Weights of a small mixture-of-experts language model, trained from scratch on English Wikipedia.
Experts: 240 ReGLU neurons an expert, a sigmoid router.
Below are experts of layer 10 (counted from 0) of a mixture-of-experts language model. Rows are named router (the router's row for the expert), gate (a neuron's input weights, with its number), up (a neuron's input weights, with its number) and show model dimensions 0-159. Each number is 50 + 15 x the weight over its row's rms, rounded and kept within 0 to 99.
After each expert's rows: "gets" lists some tokens that make up at least twice as much of what it gets as of all text; "comes after" lists some tokens at least twice as common just before its tokens as in all text. This comes from a sample of Wikipedia text that the model never trained on. Tokens count by the router's weight.

# expert 19
router:67 56 36 40 70 40 59 41 40 31 47 56 56 56 49 39 67 42 50 57 37 76 52 33 50 43 40 42 41 22 47 50 49 62 76 71 56 53 48 63 42 68 64 42 47 57 37 62 60 30 42 60 53 63 62 65 20 53 55 80 69 61 82 20 67 37 56 64 42 40 56 13 52 52 40 50 65 56 37 48 49 59 51 50 21 62 54 56 22 54 52 67 50 51 90 46 65 56 57 48 42 44 38 68 32 77 51 47 40 24 62 13 47 14 53 49 28 71 47 64 66 60 39 36 55 61 66 70 67 39 82 59 50 64 62 70 44 42 20 27 54 20 46 52 12 35 81 49 57 63 49 59 49 52 72 49 59 34 56 58
gate0:74 66 52 37 56 22 42 46 36 36 78 49 54 47 54 40 46 52 44 62 36 62 41 47 21 59 30 45 27 18 50 27 25 68 60 65 63 69 53 55 58 60 35 42 62 51 63 51 50 60 45 57 37 48 25 51 51 59 63 74 67 46 61 48 54 57 34 37 48 56 56 32 68 45 43 52 51 63 54 54 34 43 67 34 59 58 55 27 07 57 81 92 51 71 57 52 45 61 33 50 76 36 33 69 53 58 59 49 61 06 75 48 43 35 45 46 53 32 43 46 41 48 44 77 61 47 41 41 48 58 47 23 22 76 56 71 64 25 58 49 68 79 71 50 34 63 50 45 55 43 26 32 71 39 75 28 71 36 46 40
up0:73 61 45 36 62 53 47 51 31 50 80 55 38 47 59 60 66 63 38 56 42 40 30 70 43 63 41 44 00 17 52 36 38 72 65 73 47 48 53 61 35 43 41 64 63 57 72 51 25 50 53 58 60 47 33 75 54 56 46 75 43 45 36 46 32 44 33 38 33 72 34 19 55 28 54 32 58 53 59 42 39 64 69 38 50 60 39 43 20 54 58 97 51 32 46 57 50 62 56 28 83 51 60 70 44 82 54 64 61 27 59 56 30 36 45 56 71 27 32 43 37 44 29 63 53 52 50 39 46 59 39 43 56 80 34 66 67 31 59 58 47 68 52 49 51 50 48 44 48 71 21 62 66 32 74 46 39 40 69 34
gets: " the", " The", " in", " of", "The", " In"
comes after: ".", " of", " in", " on", " during", ".\n\n"

# expert 9
router:58 53 23 48 67 61 73 37 42 56 39 54 47 49 47 30 61 45 45 77 44 53 54 39 51 39 51 34 43 30 14 47 58 53 68 80 48 51 71 55 43 67 52 25 44 23 36 64 73 32 67 66 41 54 47 62 38 44 31 46 49 45 54 37 68 33 75 53 51 75 62 57 36 35 64 51 52 58 26 66 38 51 64 54 49 76 45 52 35 47 55 59 36 43 76 47 46 62 44 61 21 51 56 69 27 56 63 33 07 50 55 46 52 33 54 31 54 58 38 26 58 50 42 25 62 49 64 82 50 34 72 47 33 70 69 67 61 19 33 36 54 20 46 68 38 52 63 36 55 42 54 99 45 44 66 59 84 57 34 43
gate0:67 57 62 34 60 48 54 68 44 38 33 47 30 54 58 37 62 52 44 39 48 36 11 32 38 41 71 72 66 47 23 35 06 52 39 64 58 54 60 72 83 46 23 59 48 53 55 55 44 53 40 45 51 40 49 97 32 47 31 70 70 66 55 70 37 41 45 57 66 69 67 54 39 42 59 34 20 64 52 27 46 81 37 46 47 66 44 64 48 46 55 51 73 70 31 37 56 66 52 59 38 69 32 78 38 46 42 55 52 20 36 50 60 37 38 59 72 47 37 55 51 44 72 52 59 31 77 37 64 42 52 42 38 39 53 46 60 64 51 52 65 49 43 10 35 35 60 36 60 70 86 36 61 29 50 56 40 42 40 65
up0:62 22 23 53 33 50 41 28 65 69 41 46 52 52 58 58 56 60 46 77 61 52 62 65 46 60 32 45 55 38 66 65 57 54 34 19 56 48 47 44 28 53 48 69 46 49 49 47 74 64 79 49 49 60 63 30 83 54 41 32 26 58 53 54 49 35 46 33 41 28 20 35 49 58 56 62 50 49 37 45 57 49 09 65 39 54 87 44 40 54 32 40 39 64 35 72 60 30 45 51 80 36 51 54 47 43 62 60 64 71 41 43 49 51 44 39 43 74 60 52 61 61 41 63 66 52 37 36 40 62 52 61 26 73 28 70 30 27 73 51 31 56 48 84 65 63 83 52 43 27 38 81 61 37 42 21 59 30 60 26
gets: " S", " K", " T", " N", " H", " P"
comes after: " of", ",", " \"", " the", "-", ".\n\n"

# expert 14
router:48 56 49 50 57 49 59 21 39 75 52 52 53 51 49 33 79 24 61 69 34 37 62 29 56 50 27 23 55 48 47 40 42 31 47 55 57 65 23 41 56 52 71 55 53 78 52 44 60 25 44 52 52 80 63 56 43 26 41 73 61 57 78 53 65 39 66 50 45 64 68 46 62 20 57 33 28 83 50 53 39 48 60 27 35 74 67 29 52 14 45 65 47 54 63 48 54 65 83 74 22 41 63 60 40 40 57 66 33 48 61 52 39 51 84 33 35 67 54 69 23 36 32 41 48 58 74 59 59 24 30 70 27 47 65 36 40 43 30 51 54 51 37 67 29 37 51 53 43 42 71 65 39 39 64 33 56 42 40 57
gate0:45 67 46 48 48 34 04 47 31 18 67 52 55 46 77 51 50 45 22 57 36 45 62 40 78 73 41 99 60 57 49 74 50 23 61 46 41 51 48 61 59 58 30 52 36 54 36 43 40 37 53 30 09 16 52 58 48 65 73 56 30 23 43 44 84 33 55 56 64 66 39 51 45 57 46 53 64 54 19 47 61 75 53 33 55 80 52 43 50 53 46 34 41 39 53 53 45 25 53 52 48 53 29 70 42 69 59 73 60 69 57 66 26 34 62 50 71 46 58 36 61 45 49 61 83 59 37 50 48 63 39 63 37 51 60 31 51 39 75 61 63 51 59 49 43 52 32 55 24 53 39 55 45 66 50 64 51 62 32 33
up0:53 58 50 18 52 32 44 24 23 36 30 70 58 29 52 33 50 41 52 43 49 46 53 37 40 58 49 79 56 40 60 50 35 44 60 57 64 22 76 63 39 66 44 61 42 59 49 24 59 59 49 65 37 27 41 73 32 76 49 80 49 28 63 64 65 35 42 71 73 80 41 78 41 63 34 76 58 72 49 42 41 67 42 51 33 53 60 57 38 79 32 37 41 29 41 52 54 46 37 28 64 66 45 67 46 48 39 77 40 53 43 26 78 34 35 44 30 78 26 47 51 39 50 70 61 52 41 53 46 50 57 49 48 25 66 22 25 58 59 77 30 57 64 62 17 61 28 51 50 61 57 67 55 52 62 59 57 66 58 39
gets: " University", " the", " of", " School", " College", " National"
comes after: " of", " the", " University", " at", " School", " College"

# expert 38
router:55 50 42 25 68 48 77 49 20 73 51 62 65 38 60 56 57 59 64 66 51 62 57 38 62 25 51 68 49 46 14 54 53 68 77 67 67 52 48 42 35 44 63 43 27 47 39 43 40 23 35 24 50 45 64 44 64 44 36 55 60 59 81 32 83 49 70 74 46 54 65 30 45 50 31 35 50 58 26 26 43 57 78 36 31 48 44 65 60 70 52 40 47 60 72 61 69 38 55 62 36 36 49 45 47 38 64 57 00 29 68 47 49 39 42 44 40 27 25 56 52 38 59 44 43 48 59 56 42 31 83 68 45 77 69 47 53 30 54 46 55 36 41 63 29 58 64 64 55 33 41 50 28 44 59 34 61 32 49 28
gate0:46 62 54 67 71 51 72 52 41 43 58 67 44 34 41 49 43 73 66 75 47 69 77 44 68 49 58 58 54 48 36 52 55 84 72 45 28 56 25 62 69 62 51 44 23 72 60 35 43 45 50 65 36 29 43 47 37 46 44 67 54 66 46 46 81 58 56 42 54 47 45 75 21 53 71 20 47 49 39 41 39 40 26 55 17 34 39 68 41 82 42 74 51 74 47 52 45 40 67 32 46 16 47 57 55 47 64 79 36 49 44 51 36 36 38 35 57 35 45 57 40 52 49 33 46 19 58 51 31 40 99 41 40 43 62 64 61 32 36 21 63 77 51 49 45 52 42 55 38 50 65 65 27 32 43 45 67 48 48 48
up0:56 36 35 51 14 42 34 48 41 34 49 50 49 65 43 49 53 37 65 52 82 49 58 36 48 60 51 38 57 55 49 37 42 57 45 61 45 69 80 35 38 36 61 44 94 58 48 43 51 63 41 71 77 86 63 39 31 18 58 58 48 48 42 57 64 23 39 57 40 36 19 52 53 58 42 63 42 48 52 54 48 65 51 48 50 52 59 41 55 21 47 36 30 18 30 46 59 22 51 31 58 51 52 47 77 40 45 57 85 60 66 54 38 43 28 71 68 36 54 58 34 86 50 66 45 78 53 61 33 39 14 51 70 67 42 42 61 82 38 44 38 54 20 55 68 56 50 67 52 67 53 51 68 57 70 35 25 38 50 51
gets: " f", " b", " t", " c", " h", " w"
comes after: " a", " the", " and", " \"", " The", " or"

# expert 6
router:50 76 53 62 81 58 56 56 81 61 42 38 67 78 48 46 59 51 51 66 20 39 53 57 60 47 28 56 38 63 37 55 44 51 72 55 54 34 46 57 30 67 59 68 21 63 51 43 81 28 52 45 50 90 59 59 53 53 33 47 66 50 37 48 47 56 66 75 42 42 42 41 40 38 32 60 47 60 51 43 47 55 75 43 57 94 46 69 43 69 44 80 46 78 81 38 50 66 54 44 42 36 51 52 48 59 58 40 10 31 63 49 47 47 53 64 53 59 56 51 41 43 58 47 46 58 65 65 51 25 59 61 53 56 42 50 20 45 18 31 70 43 74 40 36 59 66 65 69 46 54 93 43 44 45 87 68 39 69 57
gate0:67 46 47 75 68 60 56 48 38 35 47 51 60 38 42 47 50 68 44 56 42 76 66 57 54 56 50 50 58 46 50 48 63 64 44 60 84 40 46 36 44 41 64 69 47 59 41 56 49 32 87 62 33 47 40 70 52 71 60 57 39 35 43 34 36 78 53 04 53 29 40 56 51 44 41 39 26 58 37 57 72 54 24 93 48 56 42 40 53 70 00 70 48 52 59 99 58 64 50 29 66 30 43 40 52 36 60 65 32 50 45 48 42 30 68 59 35 44 59 59 56 39 64 55 40 44 71 62 68 30 49 63 63 68 38 36 35 37 34 48 46 48 49 29 23 22 66 28 67 45 35 48 67 50 35 31 60 55 42 42
up0:66 31 30 84 44 62 36 53 63 60 65 60 46 63 46 35 50 51 47 53 56 67 61 31 29 47 67 65 64 69 34 66 48 37 57 45 53 43 55 38 50 78 29 28 49 58 43 69 04 52 73 58 44 37 61 43 57 59 18 64 40 35 73 61 42 38 41 38 47 38 49 57 41 42 81 40 63 53 65 55 61 14 36 49 42 61 51 47 35 44 66 33 37 40 44 33 67 54 62 42 48 35 69 27 74 62 49 69 73 55 37 52 12 61 36 61 31 72 56 87 64 87 30 61 59 48 63 30 35 57 17 52 42 50 65 59 47 66 37 17 64 45 30 46 49 43 36 59 46 48 69 31 58 42 54 50 60 66 36 51
gets: " \"", " I", " (", "I", " un", " ["
comes after: " \"", ".", " (", " that", " [", " I"

# expert 17
router:74 60 26 42 59 38 69 17 66 49 42 66 48 46 64 48 41 33 52 67 49 52 74 42 68 53 54 37 41 62 30 30 56 29 59 60 70 41 79 41 40 57 64 67 40 59 53 61 63 18 51 52 67 64 45 55 56 54 62 66 56 48 56 40 53 61 46 58 16 46 65 58 57 52 60 45 62 44 20 35 42 51 35 45 67 71 72 49 36 61 36 42 41 76 75 30 49 65 46 61 25 34 48 87 41 55 59 65 42 41 78 51 57 57 51 58 39 77 36 42 46 65 51 28 68 79 77 77 52 73 47 58 34 58 68 68 43 53 49 12 38 15 62 51 36 41 61 48 28 43 56 63 68 70 62 58 63 33 20 65
gate0:74 43 47 46 25 54 62 46 52 52 60 66 60 30 28 31 43 40 73 45 61 53 50 48 70 56 35 44 39 51 38 49 37 31 64 36 63 57 58 72 54 40 33 42 61 62 39 42 71 42 44 50 71 50 32 64 54 53 32 44 52 36 56 49 56 28 65 50 79 24 76 72 70 42 54 66 73 55 44 37 66 57 71 61 26 33 51 63 35 87 41 56 49 25 53 80 44 61 50 34 55 64 53 81 67 57 52 31 42 32 57 26 31 49 62 64 43 54 47 64 71 22 55 58 71 61 31 41 39 54 39 37 49 49 40 35 63 53 55 28 18 52 53 72 39 70 30 38 46 27 82 75 39 64 26 56 34 65 17 20
up0:46 48 55 56 35 58 53 55 73 59 44 09 44 60 67 44 43 48 58 40 42 64 51 38 37 58 78 54 46 71 66 54 47 65 52 47 81 40 37 54 55 43 26 27 57 46 37 61 55 54 43 70 47 54 48 44 58 52 50 60 95 48 39 76 45 60 32 64 44 42 70 83 54 46 50 35 34 85 35 47 71 45 53 87 48 56 53 36 56 53 32 41 47 74 59 61 47 62 26 45 50 54 45 53 61 26 53 46 38 33 43 55 57 30 46 39 49 82 36 51 45 16 13 43 33 15 25 64 47 42 42 64 35 77 49 58 63 42 65 58 60 90 32 60 40 55 49 57 21 39 36 33 35 65 24 58 53 62 27 59
gets: " United", " States", " the", ".S", " New", " British"
comes after: " United", " the", " of", " U", ".S", " in"